Below are experts of layer 3 (counted from 0) of a mixture-of-experts language model. Rows are named router (the router's row for the expert), down (a neuron's output weights, with its number) and show model dimensions 144-191. Each number is 128 + 32 x the weight over its row's rms, rounded and kept within 0 to 255.
After each expert's rows: "comes before" lists some tokens at least twice as common just after its tokens as in all text. This comes from a sample of Wikipedia text that the model never trained on. Tokens count by the router's weight.

# expert 41
router [137 100 170 117  81  94 131 136  92 129  98 130 116 126 133 147 163 114 179 174 113 168 186 112 145 132  78 130 132 106 113 125 143  64 142 111 125 175 153 141 124 161 116 135  79 113 167  56]
down0 [ 87  84 150 192 115 118 173  99 164  82 150  66 203 120 197 142 157 118 123 134  78 115 128 156 165  88 137  86  91  81 117  72 182 147 109 134  99  74 133 118 138 153  90 124 109 139 117  72]
down1 [137 133 142 104 147 131 148 151 137 130 130  88 154 141 105 134 158 106  95 125 123 129 122  91 133 125 126 118 125 110 115  52  70 108 157 106 143 115  99  80 148  79 130 127 156  83 109 116]
down2 [113  91  86  86 197 114 137 160 125 106 112 148 158 194 161 169 132 124  98  66 121 118 121 101  88 105 128 123 129 167 147 185 140 155 115 135 164 142 110  72 150 123 141 175 142 103 134 115]
down3 [159 132 135 139 135  99 126 108  79 119 174 116 171  96 157 136 154 155 164 126  51 113 154 147 174 111 138  65 108 130 166 179  92 134 160 151 191 111 184  87 109 192 143 135 121 111 144 115]
down4 [148 153 189 116  90 140 174 161 183  86 145 119 125 109 127 151 117  91 142 115 165 129 154 214 181  91 185  94 103 137 146 164  84 183 123 137 177 169 170 157 104 104 127  97 178 108  92 169]
down5 [167 122 127 120 196 130  93 116 122 103 169 118 183 126 109 147  87 111 173 144  98 171 151 138 157 146 130 169 128 143 189 110 109 104 142  76 188 165 134 103 136  65  99 109  77 188  79  80]
down6 [160 190 132 153 157 150 131 119  84  99  93  99  88  89 197 101 151 137 120 173 153 109 167 126  94 129  82 113 109 157 171 153  92  92  78  96 123 117 132 186  56 178 113 140  75 134 105  89]
down7 [176 140 194 180  83 167  85 115 156 177 172  91  85  33 123 137 126 137 188 126 199 120 140 121 107 120 102 108 134 143 123 147 135 125  97 153 123 156 144  35 124 107 139 157 139 163  73 123]
down8 [ 99 134 125 102 169 111 170 200 187 121  83 138 131 139 124 144 103  99 138 108 108 181 167  72 114 144 182 132 178 137 165 136 126 104 132  70 130  99 134 152 184 133 113 129 126 169 192 105]
down9 [ 64 173 167 195 159 138 120 162 169 184 130 105 141 128 191 146  65 121 157 137 139 119 172 122 147  54 129 154 129 113 194 137 147 163 145 109 118 109  87 146 110 183 136 143 121 161  92 149]
down10 [154 128 194 140 156 117  60 147 119 182 164  87 169  83 180 116 110 135 115 149 128 119 147 185 152  88 126 120 133 152 105 125 140 149 150 131  96 126 125  59 126  99 138 161 102 100  81 123]
down11 [111 132 203  54  51 139 123 113 177  62 168 103 156 187 129 178 133  77  93 129 125  96 118 139 112 120 137 125 154  86 109  96 107 142 158 125 136 120 130 161 127 147  68 145 100 220 121 130]
down12 [143 121 157 183 121 101 137  99  63 113 183 102 179  37 141 127 131 154 165  97 165 154  76 149 118 146 100 126  68 149  65  49 145 126 167 128  89  61 101 146 149 195 110 140 153  97 186 175]
down13 [195  96  65 168 104 157 105 136 116 159  95 163 156 149 105 124 127  91  94 128  78 143 101  90 138 133 157 117 165 104 164 173 108 118 111 130 136 130 130 161 211 129 119 144 107 152 184  94]
down14 [ 84 163 110  74  50  78 178 101  72 137 118 102 121 193 172 113 128 139 111 131  74 112 172 132 159 176 121 151 122 114 171 143 133 162 177 212  98  90 152 123 134 142 138  99  88 149  74 102]
down15 [129 154 141 104 135 137 110 127  87 157 106  99 102 153 159 132 115 116 133 153 165 131 163 185 141 155 136 130 117  62 119  75 123 109 138 125  89 163 168 118 161  86  63  97  88 158  86 114]
down16 [162 140 109 165 158 127 120  95 106 138 122 156 106 126 155 149  99 163 130 114 175 102  83 176 155 134 173 124 131 128  55 157 112 146 130 103 114 127 154 190 113  86 139 186 130 113  95 104]
down17 [146 164 135 111 160 125 105 151 127 104 121 102 115 146 115 136 148 122 101 145 168 146 140 122 101 102 114  92  60  96 119 106 149 100 121 108 145 153 128 126  56  97 174 121 103 197 115  61]
down18 [119 159 183  93 107 125  93 109  85 187 111 143  53 117 147 187 141  55  99 167 141 150 112 103 148  79  84 121 122 130 132  87  88 119 123 147 123 141  97 117 130 125 141  60 160 140 110 156]
down19 [110 169  86 144 136 104 195 157 126 152 115 148 119 132 135 199  70 135  82  89 103  93 160 113 100 140  93  63 177 116  81 118  43 150  81  93 150  81 127 133 136 136 138 129 119  94 136 157]
down20 [151 127 119 143  87 126 150  98 163 127 136 133 135 160 105 103 104 139 129 134 147 148  79 147 106  75  95 108 127 136 124 161 147 159 117  65 110  47 117 155 133 197 176 149 135 130 123 116]
down21 [150 193 114 135 144 128 111 153 125 111 162  96 149 103  67 133 138 193 119 153 119 150 127  78  66 181 160 141  67 160 198 141  89 133 119 139  99 168 164 104 157 161  88  75 181  68 102 107]
comes before: "-", "| ", "|", "- ", "The", "- D"

# expert 55
router [136 150 125 113  75 160 130  59 125 140 114 177 143 156 116 113 139 149 190 157 119 132 161  87 125 145  82 159 125 145 124 108 100 111 189 136 123 115 117 153 152 168 187 123  58 136 231 151]
down0 [103  90 126 132  85  83 126 125 125 131 204 136 112 145  97 158 104 122  96 111  97  95 144 107  76 141 134  99 110 149 121  69 178 175 104 134 108  99 114 126 133 191 123 107 132 158 147 200]
down1 [ 98 104 117 173  77 150 157 143 170 155 168 160 108 178 105 110 136 196 154 146 130 142 116 105  91 142 210 194 169 128 169 175 119 122 137 166 173 128 156 136  78  98 128 130 107 147 154 111]
down2 [ 99 178 145 150 158 112  63 167 120 151 136 146 100 154  79  99 143 118  94 139 137 113 175 192 153 105 121 103 128  94 117 134  86 224 125 115 128 127 108  75 110  70 107 119 171 108 122 147]
down3 [ 73 159 145 143 126 151  47  99 127 132 156 178 143 120 144 134 119 108 181 150 125  65  99 155 170 154 109 140 102 156 153 161 136 126 144 146  87 206 130 137 169 143 117 170 126 101 127 159]
down4 [159 176 147  88 126 144  93 125  95 191 150 111  65  97 103  66 187 122 136 101 117 169 109 154 164  96 121 143 159 142 143  76  77 122 112 169 110  96 167 189 111 148 134 141 141 172  84  95]
down5 [112 111 145 136  91 130  92 164 114 110 100 123 138  59 154 174 140  99 163 166 151 101 125  62 114 134 126 105 176 124 105 127 131 154 212 128 116  86 185 122 143 137 149  98 124 222 114 145]
down6 [201 174 154 153 129 121 126 164 155 110  98 129 113 122  94 127 131 157  80 198 155 154 104  91 136 143  86 109 111 167 135  93 138 154  88 178 156 178  74 110 147 101 176 160  72 126  58 161]
down7 [126 115 116 148  88 121 166 117 106 205 133 161 143 125 124 154 135  79  85 104 133 181 121  81  98 126  83 191 146 204 143  89 135 152 116  97 182 180 102 105 103 148 142 224 143  95  87 176]
down8 [102  86 125 122 121 117  94  28 137 160 136 197 129 114 141 116  93 155 132 120 158 127  61  82 100 136 143  61 165  76  84 148 107 112 123 105 162  67  50 104 226 105 121 145  90  96 180 134]
down9 [178  94 119 167  95 135 142 130 116 173 137 135  19 175 101 123  91 127 129 122 109 147 110 134 102  90 152 190 120 120  84 116 115 148  90 130  87 110 105 125 105 135 153 135  99 144 125 114]
down10 [121 180 205 146 169 134 149 139 153  95 122  63  86 111 155 131 113 119 112 138 132 169 187 145 157 172 105  93 150  93 122 117 190 183 115 166 110 109  82  72 100 154 125  72 117  57 146  44]
down11 [160 104 101 138  94 103 104 148 116  63 163 133 114 128 208 131  68 130 167 139 170 112  91  79 120 142 144 100 121 145 166 155 126 183 151  68 138 204 158 129 109 120 143 129  97  97  78  95]
down12 [122 104 150 145 171 137 119 119  96 128 127 160 103 117  37  94 106  99 138 170 150 135  94 107 134 104 101 138 125 226 117 148  92 122  99 128 126 125 152  91 160 138  71 128  67 173 104 189]
down13 [134 114  97  99 155 154  86 163 146 130 114 137 139  97 138 111  95 123 135 134 193  93 139 107 123 164 114  93  87 105 174  71 130 122  98 144 123  48 104 143 114 139 154 121 128 180 152 185]
down14 [131 140 132 146 191 113 109 130 141 119 133  47 150 102 182 128  85 146 130 108 140  95 136 117 147 148 122  91 212  86 125  60 134 106 162  77  91  72  76  61 158 132 110 107 101 103 136 112]
down15 [ 72 103  51 158  93 174  47 142 139 112 149 117 106 129 109 137 111  82 127 116 113 151 155 172 151 124 155  94  67  93  61 144 182 189  76 105 102 168 104  79 140 112 145 159 102 128 130 155]
down16 [174 160  84 183  78 163 149 122 145 191 134  78  90 130 112 145  96 123 105  26  99  61 109 133  94 112 127 127  83  85  94  91 177 169  96 175 184 111 126 114 116 121 124 134 145 107 126  89]
down17 [ 95 149 128 119 158 141  98  77 143 197 164 127 144 126 118  45 121 151  98  85 153 128  98 129 113  97 106  86  97  57 175 178 148 171 180 116  93 113 116 178 150 117 104  84 176 147 133 153]
down18 [176 137 155 136  97 118 133 100 125 141  91 161 120 130 157 116 121  67 140 141 136  87 100 105 129 107 101 123 138 140 115 160  90 127  99 144 101 122  55 212 124  83 140 110 148 146 117 161]
down19 [ 70 111 126 173 142 103 161 133 121 121 110 174 134 116 100 156 127 186 127 125  70 163 113 147 130  85 170 124 158 135  91 161 167 219 101 150 162 141 122 150 145 124  98 101 175  73  74 134]
down20 [193 134 124 109 125 104 135 116 101 134 175  64  99 124 103 178 138 135 140 176 118 141 180 113 170 141 107 157  80 164 176 124  83 161 181  95 104 149 145 126 154  86 123 138  64 135 221 135]
down21 [137  97 139 189 149 205 154 182 163 121 122 173 110  96 100 114 183 162 124 165 100  87 131 166 131 185 156 103 117 117 145 114 169 138 120 132 152 107 201 126  81 141 131 182  87 148 108 119]
comes before: " | ", ", ", "–", ".", "′", "°"

# expert 23
router [135 119 142 126 113 147 175 139 101 119  93 132  40 152 144 141 116 158 150 192  95 139 136  87 161 141  74 131  67 107  88  56 117 113 124 126 159 134  94 148 117 139 152 128  60 113 101  73]
down0 [142 136 136 166 129 136 164 127 117 109 155 102 244 190 138 126  70 109 109 119  89 166 177  95 112 137 138 140 143 135 143 159 133 199  87 136 139 134 122 136 144 102 102 197 139  96 162 117]
down1 [ 85 110 144 142 120 115 130 152 131 142 107 154 118 170  86 169 103 130 150  77 120  99  98 112 132 153 112 166  89 131  93 111 180 108 173  91 114 220 129 206 104 132 119  85 169 104 121  75]
down2 [119  99  84 163 101 136 139  83 147 126 126 145 173 122 108 134 149  95 139 130 156 101  44 117 134 125 146 109  82 126 121 106 161 152 130 156  70 198 134 111 175  63 117 153  60 142 134 136]
down3 [133 162 138  43 154 110  66 148 190 119 140 103 158 129 118 146 156 151 134 124 166 100 120 109 152 110  68 137 117 161 155 169 128 132 133  74 121 142 164 158 150 138  21 167 114  80 163 145]
down4 [127 115 143 189  97 139  72 158 128 115  78 104  91 115  99 114 107 158 155 137 154  93 127  68 157 135 115 186  64 115  93 126 156 161 128 109 121 111  88 147 111  83 159 128 140 113  81 127]
down5 [146  76 205  75 155 157 101 174  95  92 135 149 116  94 142 117 144 138  80 108 137 167 147 131  69 108 133 154 184 110 105  67 160 106  69 133 146 162 142 191  81  89  97 118  78 117 109 143]
down6 [135 133 150 140 101 104 103 125 103 136 127 181 196 151 125 126 101 164 135 140 178 111 154  90 175  59 177  86 105  91 107 128 144 136 145 136 174 127 156 159 154 131 168 101 108 136 145 136]
down7 [125  81  86  88 105  82 113 112 121 115  93 166  92 123 133  74 159 136 120  86 179  43 153 100 125  81 130  98  91 188 152 124  93 140 128 120 117 163 147 147 132 135  74 141 127  71 141 126]
down8 [121 138 122 182 141 165 172 145 201 197 116 108 162 119 121  92 151 112 118 125 123  82 132 125 121 128 175 175 150 133 151 129 137 132 117 113 110  72  89 137 101 125 128 135 156 141 122 189]
down9 [160 153  67 145 147 101 105 117 127 140  87  79 156 120 159 150 112 147 128 117  78 107 122 135 170 176 111  99 116 189 126 138 119 119 125 192 142 105 153 177 103 110 151 118  96 124 139 133]
down10 [159  94 165 137  96 126  91 123 148 132 103 169  76 139 154 158 192 166 157  63 129 132 189 186 164 150 112 127  89  68 126 156 178 102 156 137 119 151 138 163 113 118 135 176 165 119 105 177]
down11 [134 146 135 129 160 125  88 128  37 175 160 118 126 158 155 198 117 121 133 126 122 121  98  87 148 119 113  97  92 146  74 105 210 136 156  38 115 160 131 105  79 120 101 157 133 170  69 131]
down12 [161 105 138 143 124  91 100 175 139 163 166 151 171  95  83 137 128 156  81 124 133 182 111  68 155 103 184 147  87 206 174 118 108 147 118 101 170 138  61 125  80 122 131 177 143 124 115 186]
down13 [157 111  74 174  95  90 167 103 183 140 113 147  89 183 111 109 157 143 148 164 152 106 137 155 135 150 176 188 147 181 129 124 119  43 120 101 145 139 144 162  84 116  96 120 137  98 141  75]
down14 [185 155  96 114 135 129  96 102 119 164 166 113 100 133 116 186 107 133 148 148 100 145 132  80  86 104 148 189 113 120  75  88  94 111 154 127 124 148 106 108 123 120  63 171  76 166 119 114]
down15 [140 173  94 134 127 156 120 187 134 153 127 133  86 129 107 126 137 125 157 159  86  76 104 127  89 163 148 107 136 176  70 122 129 143 188 121 160 129 102 129  94 102 118 143 167 130  93 107]
down16 [166 152 113 149 135 138 104 144 125 131 142 193 143 117 179 160 129 142 175 174  84 103 147 124  83  63 182 100 116 142  72  93  55 128 102 172 108 110 112 124 130 110 160 144 182 182 109 130]
down17 [150 143 154 114 130 114 130 131  82 125 200 126 180  71 111 133 114 118 136  90 120 139 153 148 121 149  94  60 135 102 174 158 171 193  56  93 163 161 139 135 113 158 143  43 109 166  95 155]
down18 [178 117 140 113 129  99 157 156 118 156 110  81 130 155 128 116 173 162 144 129  96 114  99 101 200 224 129 125 133 122 140 158 118 136 113 126 115 152 130 162 122 133 110 142 134 115 156  98]
down19 [ 93 121 134 117 102  92 163 168 119  93 120 164 177 170 166 153 163 116 144 158 136 126 134 150 144 137 137  99 127 126 151 208  70 120 106  76 161  99 111 164 111 103 154  67 119 138 153  51]
down20 [111 149 149 123 134 147 137 103 114 186 166 163  88 123 118 122 128  67 106 108 169 149 104  96 128  67 118  63 135  88 130 120 121 163 120 169 122 159 143 133  94 119 136 149 152 101 107 144]
down21 [146 175 106 119 106  96  61 144 169 124 121 114 180 179 136 111 129 128 134 159 124 104 176  89 178 153 111 142  92 158 114 155 113 145 149 116 133 110  53 154 130 147  97 101 108 160 129 108]
comes before: "–", ")", ".", " |", "),", ", the"

# expert 46
router [144 156 151  35 108 130 165 127  93 114 121 100 151 154 172 132 101 185 182 163 115 105 135  88 107 114  97 184 104 101 120 152 132 173  95 101 154 130 129 122 167 129 159 133 130 121 157 114]
down0 [128  79 155 109 101 139  85 120 121 155 172 117 167 131 116 123 150 139 139  94 182 103 155  92 118  92 115 136 145 146 129  93 112 119  82 126  88 172 131  62 104 116 132 127 117  86  71 157]
down1 [105 144 124 166 169 165  87  61 110  78 150 111  70 127 107 127 124 120  95  77  79 112 153 179 142  80 148 112  74 201 169 105 127 128  80  86 149 140 156  81 118 110 153 134 104 148 126  99]
down2 [125 117 117 164 150 108  73 139  94 172 109 114 133 108 106 202 116 215 155 161 108 110 173  89 121 146 161 129 119 122 119 144 173 166 116 120 154  99  87 155 153  98 139 137 137  86 133 161]
down3 [103 125 168  94 142  92 125  48 147 145  81 127 229 139 170 132 148  95  76 125 168 178  76 140 135 152 135 116 128 152  77 136 194 152 134 151 153 127 113 179  98 194  95 144 130  83 159 152]
down4 [140  96 109 116 163 149 134  75 120 120 164 134 131 112 112 109 126  70  76 120 103 140 115 138 115 114 136 129 135 131 149 133  92  85 111  81 160  81 123 140 170  65 111 113 153 125 129 123]
down5 [134 152 172 170  76 109  92 143 184 191 119 143 123  91 157 146 100 113 157 145 153 134 214 137 143 162 124 104 110 175  67 127 178 133 153  77 181 125 106 120 101 114  77 143 105 127  97 184]
down6 [ 90 118 144 141 150 179 159 140  71 135 157 131 113 101 117 202 120 106 143 100 158 118 108 132 119  43 107  77  88 140 143 113 153 134 156  48 165  91  94 168  90  85 112  70 169 142 155 122]
down7 [128 121 141  78 179 155 186  52 155  96 133  83 128 143 166 138 134  74 165 122 121 136 105 124  96 127 167 122 145 179 118 129  97 114 147 208  93  49 166  92 128 113 123 151  81 140 140 113]
down8 [117 134 166 183  82 129 195 114 162  95 118 120  92 123 123 115  91 175  77 125 131 116 146 102 122 139  98 167 215  95 145 154 147 171 162 141 109 139 145 122 130 185 150 175 122 138 135  89]
down9 [ 99 139 131 172 150 146 137 116 134 178 106 133 100 134 133  95  82 113 124 125 140 166 182 137 101 110 130  93  88 157 122 140 155 133 155 135 187 159 183  81 162  91 133 157 164 142 127  43]
down10 [130 155 135 165 162  95 140  73 116 154  84 119 152  77 125  98 174 167 160  77 110 121 122 130  91 135  96 122  76 122 198  73  99 119 143 103 184 117 102 110 126 118 132 183 133  73 115 126]
down11 [ 88  97 158 124 117 159 199 149 103 167 101 160 164 159 167 158 145 180  83 132 196 144 129 160 115 109 187  89 106  78 166 156 116 100  85 129 171 141  63 193 111 103 158 130 114 126  70 157]
down12 [105 109 126 132 161 119 103 131 134 159 106 149  98 122 116  65 119 104 140 126 152  94 149  89 111 134  71  98 151 139 178 103 139 130 136 194 148  95  93 126 151 165 157  72 181 115 107 155]
down13 [176 141 106 113 152 104 190 169  61  38 138  85 157 142 126 105 142 152 177 122 123  60 115 197  69 185  66 148 138 163 120 180 136 117 173 165  96  85 166 133 146 121 187 147 106 145 111 165]
down14 [153 131 161 112  63 164  87  98 130 155  80 125 209 133  72 132 145 105 154 173 171 117 151 181 181 155  75  94 125 105 129 127 136 114  85 116  92 110 203 114 122 179 150  61 106 147  77 148]
down15 [169 170 162 123  85 131 169 116  70 111 162 190 103 109 152 183  93 138  95  95 106 177 135 137  70 131 168 144  97 155 128 204  99 111 116 134 120 122 118  50 117 128 126 143  64 124  77 179]
down16 [149 116 173 186 106  99  97 132 129 184 137 180 159  95 179 168 132  84 109  84 120 112 143 110  66 105 190 203 121 130 112 119  88 112  99 139 115 122 104 155 140 106 102 171 180 137 156 146]
down17 [141 127 144 191 123 130  75 124  41 196 177 141 157 156  81 172 152 133 137 114 157  66 148 112  99  98 145 129  98 163 150 127 122 151 133 145 103 143 161 136 151  69 158 102 144 126  73 108]
down18 [119 134 158 111 164 167 137  82 148  92 186 148 107  88  78 151 128  81  83 140 143 101 121 189 143 116 172 127 137 110 167 155 115 189 120  85  98  88  90 157 105 167 106 209 177 136 103 149]
down19 [148 196 130 166  81 102 139 184  35  99 134 128 137  89 130 137 176 119 113 140 131 127 102 127 105 146 114 115 114 144 192 126 169 110 129 132   0 107 123 167 128  36 139 149 155 136 146 126]
down20 [123 132  55 160  98 133  84 136 142 124  89 112 104 151 108 167 160 159 112 109 171 148 190 149 103 110 134 104  68 123 119 111 105 157 141  72  83 156 204  97 117 166 136 155  85 132  78  53]
down21 [ 84 159 175 123 121 100 147 177 136 207  82 109  59 139 152 120 220 100  64 138 114 144 151 154 167  74 113  95 122 162  97  82 124 154 128  67 117 153 164 124 119 107 119 108 121 104 107  84]
comes before: "\n", "\n\n", "St", "Other", "Production", "In"

# expert 22
router [150 147 109 132  99  91 148 108 104 106 152 136  88 186 167 130 189 135 162 174  61 117 157 127 114 147  98 155 113 133  99  61  65  84 199 135 167 135 108 126 171 141 132 157  34  73 151 118]
down0 [ 70 168 111 108 117 135 175 122 140 122  95 169 117 124 149 134 103 125  40  56 146 144 120  83 118 123 117 181 139 119 189 102 145 128 119 162 130 115 127 103 175 118  86 138 135  98  74  87]
down1 [100 111  69 199 149 171  87 126 117 153 155 138 109 159 153 147 121 173 153 133 164 128 140 140 107  71 141 150 150 132  99 111  83 199  94 135 143 129 139 136 107 142  95 105 130  67 117 144]
down2 [ 93  86 164 104 141  47 147  99  61 184  43 130 116 123 156 150  66 111 140 108 109 133 133 145  77  95 103 113 106 143 145 167 163 144 115 133 150 138 118 130 128 129 200 144 138  81  94 140]
down3 [ 98 143 156 160  69 115 158 104 142  96  97 101 171  89 139 157 143 162 149  94 140 130 141 149  92 102  71 122 101  82 139  95 170 143 161 154 140 120 165 125 107 118 136 122 143 208 135 133]
down4 [142 122  87 132 141 168  62 135 146 172  96 132 132 151  95 109 107 124 141  82  77 132  96 118 110 159  89 100 195  81 110  78 132 125 105 102  99 107 130 134 168 117 115 103 169  88 125 132]
down5 [113  95 200 113 170  68 107 128  90 153  89 121  87 128  95 215 151  70 142  84 100  90 110 133 175 155 190 157 101  92  74 130 178  93 174 108 111 133 146  95 105 119 126 129 144  52 128  89]
down6 [125 136 176 103  80 138 141 189 163 161 125 203 114 138 146 154  84  54 116 165 105 131 130 130 116 115 122 168 144  86 164 144  76 150  82 143  82  90 138 128 135 130 130 155 115 143 141 153]
down7 [151 108 153 121 130 123  80 117 159 167 109 104 127  95 157 152 114  64 170  61 134 145  70 102 154 124 138 114  90  94 102 159 141 102 183 163 161 171 120 148 147  70 163 121  90 180  90 136]
down8 [115 124 162  93 145 170  74 138  77 200 141 125 144  64 146 125 132 144 145 162 168 151 136 122  35 117 111 196  98 116 118 121  71  94  90 153 154 108 136 111 188 170 117  75  95 174 106  66]
down9 [154  89 127 166 132 165 140 102 140 152 172 103 139 183 129 149 128 154 138  66 116 118 160  64 202 144 167 124 144 191 123 129 115 174 118 159 111  79  94 162 163  95 132 111 103 103 125 156]
down10 [119  88 116 152 120 149 188 112 126 176 109 127 173 171 143 163 155 123 117 140 118  88 106 117 211 160  56  89 108 156 158 150  73  84 121  74 162 151 141  64 119  57 171 159 120  91 149 145]
down11 [124 143 109 123 172  97 135 125 122 104 138 154 123 121 133 150 107  92 106 141 169 107  74 169  88 112  86  93 167  84 108 104 107 150 132 154 122 153 148 192  89 151  75  96 126 153 117 100]
down12 [151 123 170 141  85  88  82 116 119  53  68 103 110  78  98 157 180 147 127  84 172 138 120 104 152 104  89  92 177 173 109  93  55 125 110 204 147 108 137 121 164  89 142  87 154 104 167  93]
down13 [134  80 124  91 155 168 139 103 126 132 125 149 132 117 115 151 134 188 126 144 140  86 132 108 144  93 166 122 133 192  58  97 157  98  63 139 135 184 173 122 153 141 158  98 106 152  63 127]
down14 [141 133 142 180 141 104 139 114 174 107 119 100 100 127 152 126 135 102  97 132 108 145  75 134 130 158 133 161 171 187 164 123 103  83 111  79 124 202  96 171 132 118 140 134 118 113 165 121]
down15 [136 140 148 131 127 136 129 120 154 138 202 130 112 129 108 122 145  96 125 108 147 141 182  93  57  73  89 143 106 126 181 139  95 141 110  73  91 100 122 133 161 139 133 154 207 152 159 166]
down16 [ 70 134 199 115 147 121 115 156 105  91 111 108 105 159 127 137 114  92 155 206 139 166 153 130 100 140 110 193 126 137 143  94 105 156 161 146  86 164 110 183  64 126 107 151 124 157  77 139]
down17 [102 108 177 144 123 130 101 152 162  69 164  97 134  91 104  81  91 116 140  89 165 112 109 110 173 154 134 140 137 199 132 152 147 136 101 133 160 182 130 159 118 168 184 121 111 152 114 181]
down18 [109 127 124 144  96  87 154 113 111 160 110  80  62 162 144 120 129  89 111 118 109 102 189 120 107 150  96 115  97 169 107 131  94 103 134  59 108 133 179  52 136  84 101  80  85  81 159  43]
down19 [138 140 155 166 146  95 148 132 151 158 129 143 143 198 140 131 147  88 125 162 173 183 103 175  77 112 139  89  93 125 178 105  87 146 112 143 171  64  82 127 137 127 102  97 160 118 116 102]
down20 [110 186  68 133  97 129 104 130 152 136 173 121  89  73  95 134 160 141 149 123 119 163 145 112 137 105 161  77 131 125 116 159 145 149 133 135 160 100 103 139 124  82  90 138  59 167 136 131]
down21 [142  88 139 167 126 168 151 123 105  80 144 139 101 108 121  95 116 149 109 141 129 176  77 153 115 119 144 154 128 115  80 159 120 117 172 152 111 110 133  94 166 133 124  55 117 117 163 118]
comes before: "2", "1", "3", "5", "4", "10"

# expert 13
router [164 124 135 102  71 107 137  81  89 123  95 197 124 115 169 149 187 155 182 158 117 162 142 126 153 177 120 157  78 108 137 132  94 164 181  84 181 153 109 112 148 176 112 185 102 133 114  74]
down0 [173 165  54 138 152 141  99 148 111 148  86 110 114 105 166 133 157 141  72 104 130  79 171 117 149 109 111 138 167 146 108 163 108  96  92 141  89  93 101  67  97 100 151 161 160 103 101 117]
down1 [168 143 108 107 160 149 133  64  93 178  94 116 124 118 128 170  76 125  45  73 103 168 126 158 153  72 181  90  89  95 144 114  92 137 106  68 139  94 138 141 196 119 172 168 123 142 125 126]
down2 [168 127  89 126 139 133 110 105 122  73 132 140 143 165  76 133 143 121 105 132 129 225 129  80 143  40 120 116  69 156 113  98 168  94 111 139 114 106 127  76  82  84 117  91 146  88 103  83]
down3 [195  80 124 150 125 123 139 135 132 192 145 152 120 114  97 116 107 135  86 136 123 122 136 144 110  40  82  97 110 104 144 177  90 105 112 139 184 117 109 141 107  97 103 129 125  85 110 171]
down4 [122  88 197 162 185 106 150 115 133 227 133 178 104 147 107 133 117 135 173 142 101 136 147 167 190 136 123  76 107 144  72 130 100 123 114 116  98 168 211 128  46 118  85 128 132  69  76 124]
down5 [107  75 107 135 125 101 144 126  51 136 115  99 107 112  99 176 104 130 168 157 147 106 124 116 150 133 142 128 193 132 153 189 111 127 156 115 122 108 140 151 126 153 125 140  78  81 105 150]
down6 [119 119 100 150 128 148  82  97 145 129 147 167 144 168 114 165 132 158 110 173 143 121 118 218 166 151 134 189 173 120 119  78  96 155 164 108 112 142 195 116  90 135 171 134 108 122  64 138]
down7 [ 89 109  83  81 147 170 123 124 145 100 156 105 106 171 147 107 158  84  76 100 150 163 155 155 107 105 170 105 107 158  76  84 112 134  73 121 166 151 129 138 126 153  65 174 164 144 118 146]
down8 [115  94 158 224 116 118 112 107 132 125 158 134 110 138 108 125  96 125 144 170 171 106 110 118 143 173 148 107 153 122 127 181 128 125 123 113 137 153 195 110 114 102  75 167 152  55  56 119]
down9 [113 123 164 118 178 104 135 141 156 125 119 140 106  99 137  79 159 131 149 162  82  93 153 130 101 163 123 153 195  94 114 125 149 111 111 120 118 132 197 179 128 186 141 148 126 174 177 155]
down10 [132  97  94  93 147 181 107 123  78 114 123 111 122  96 117 159 102 192 138 122 135 101 107 113 120  87 196 108 154  82 141 123 152 113 106 119 131  66  98 116 115  95 177 115  63 134 155  87]
down11 [174 133 166 137  95 196 157 110  96 141 155 126 120 146 138 146 166 119  92 123 124  61 114 117  80 152 103 124 137 164 131 127 107 103 106 100  71  98 125  90 167  93 167 107 129  90 165 133]
down12 [ 77 170 162 145 112 207 165 128 115 107 105  85 111  78 105 137 154 161  96 155 119 137  86 160 160  91  51 185 119 105 153 110 166 124 122 153 128 100 148 142 140 172 139 168 127 133 117 118]
down13 [142 134  95 108 129 145 162 136 122 145 154 133  89 137  76 145 123 183 153 168 152  86 142  65  94 181 143  71 128 185 171 139 109 117  84 146 110 170 133  72 174  76 126 136 126 129 115 123]
down14 [130  94 139  73 132 111 114 154 145 157 144 110 104 156 135 123  97 121 128 120 133 156 126 136 140 130 140 140 110 154 152 141  96  93 105 149 115 167 133 144 176 111 123 132 139 145 180 141]
down15 [120  98  96 125 134 120 120  88 106 103 170 138 138 114 148 120 149 146 127 141 166 168  76 122  69 130 159  57 142 121 133 137  85 181 188 126 106 108  78 151 187 152 129 128 146  92 104 149]
down16 [113 138 126 153  75 106  45 114 118 165  79 158 174 136 119 156 157 105 161 118 121 138 169 122 118 122 120 104 129 184 109 103 102 182 150 205 140 110 175 169 109 135 162 181 137 169 133 159]
down17 [107 102 106 171 145 102 117  97 128 162 134 143 123  84 151 171 149 115 107  43 100 101 143 106  65  82  91  79  71 106 115 185 103 164 114  81 142 113 147 137 126 125 212 115 108 163 100  85]
down18 [172 157 122 134 189 134  72 135 148 147 180 127  99 162 211  70 154 142  94  67 151  89 105 115 103 142 125 173 105 109 114 110 109 143  77 143  38 103 114  79 162 137 168 183 119 123 112 148]
down19 [125 203  94 141 128 141  94 120 120 116 133 115 119 129 125 107 136 136 136 107 163 130  85 147 145 146 205 157 144  85 163 145 147 106 174 100  99 175  53 101 137 110 127 158 104 131 124 102]
down20 [156 153 121 106 120  97 152 131 139  68 146 128 179 117 113 126 161 160 144 187 118 134 142 152 116 148  79 194  67 148 128 117 125 102 134 109  81 119 146 144 205  74 149  74 127 103 153 161]
down21 [111 121 133 101 162 118  83 128 129 109 168 142  81 152 117 127 123 100  74 170 169 111 144 134  86  85 163  59  86 157 115 122 149  80 190  98  96 125 146  86 131  74 176 110 128 135 123 148]
comes before: "=", "The", "==", "===", "In ", "In"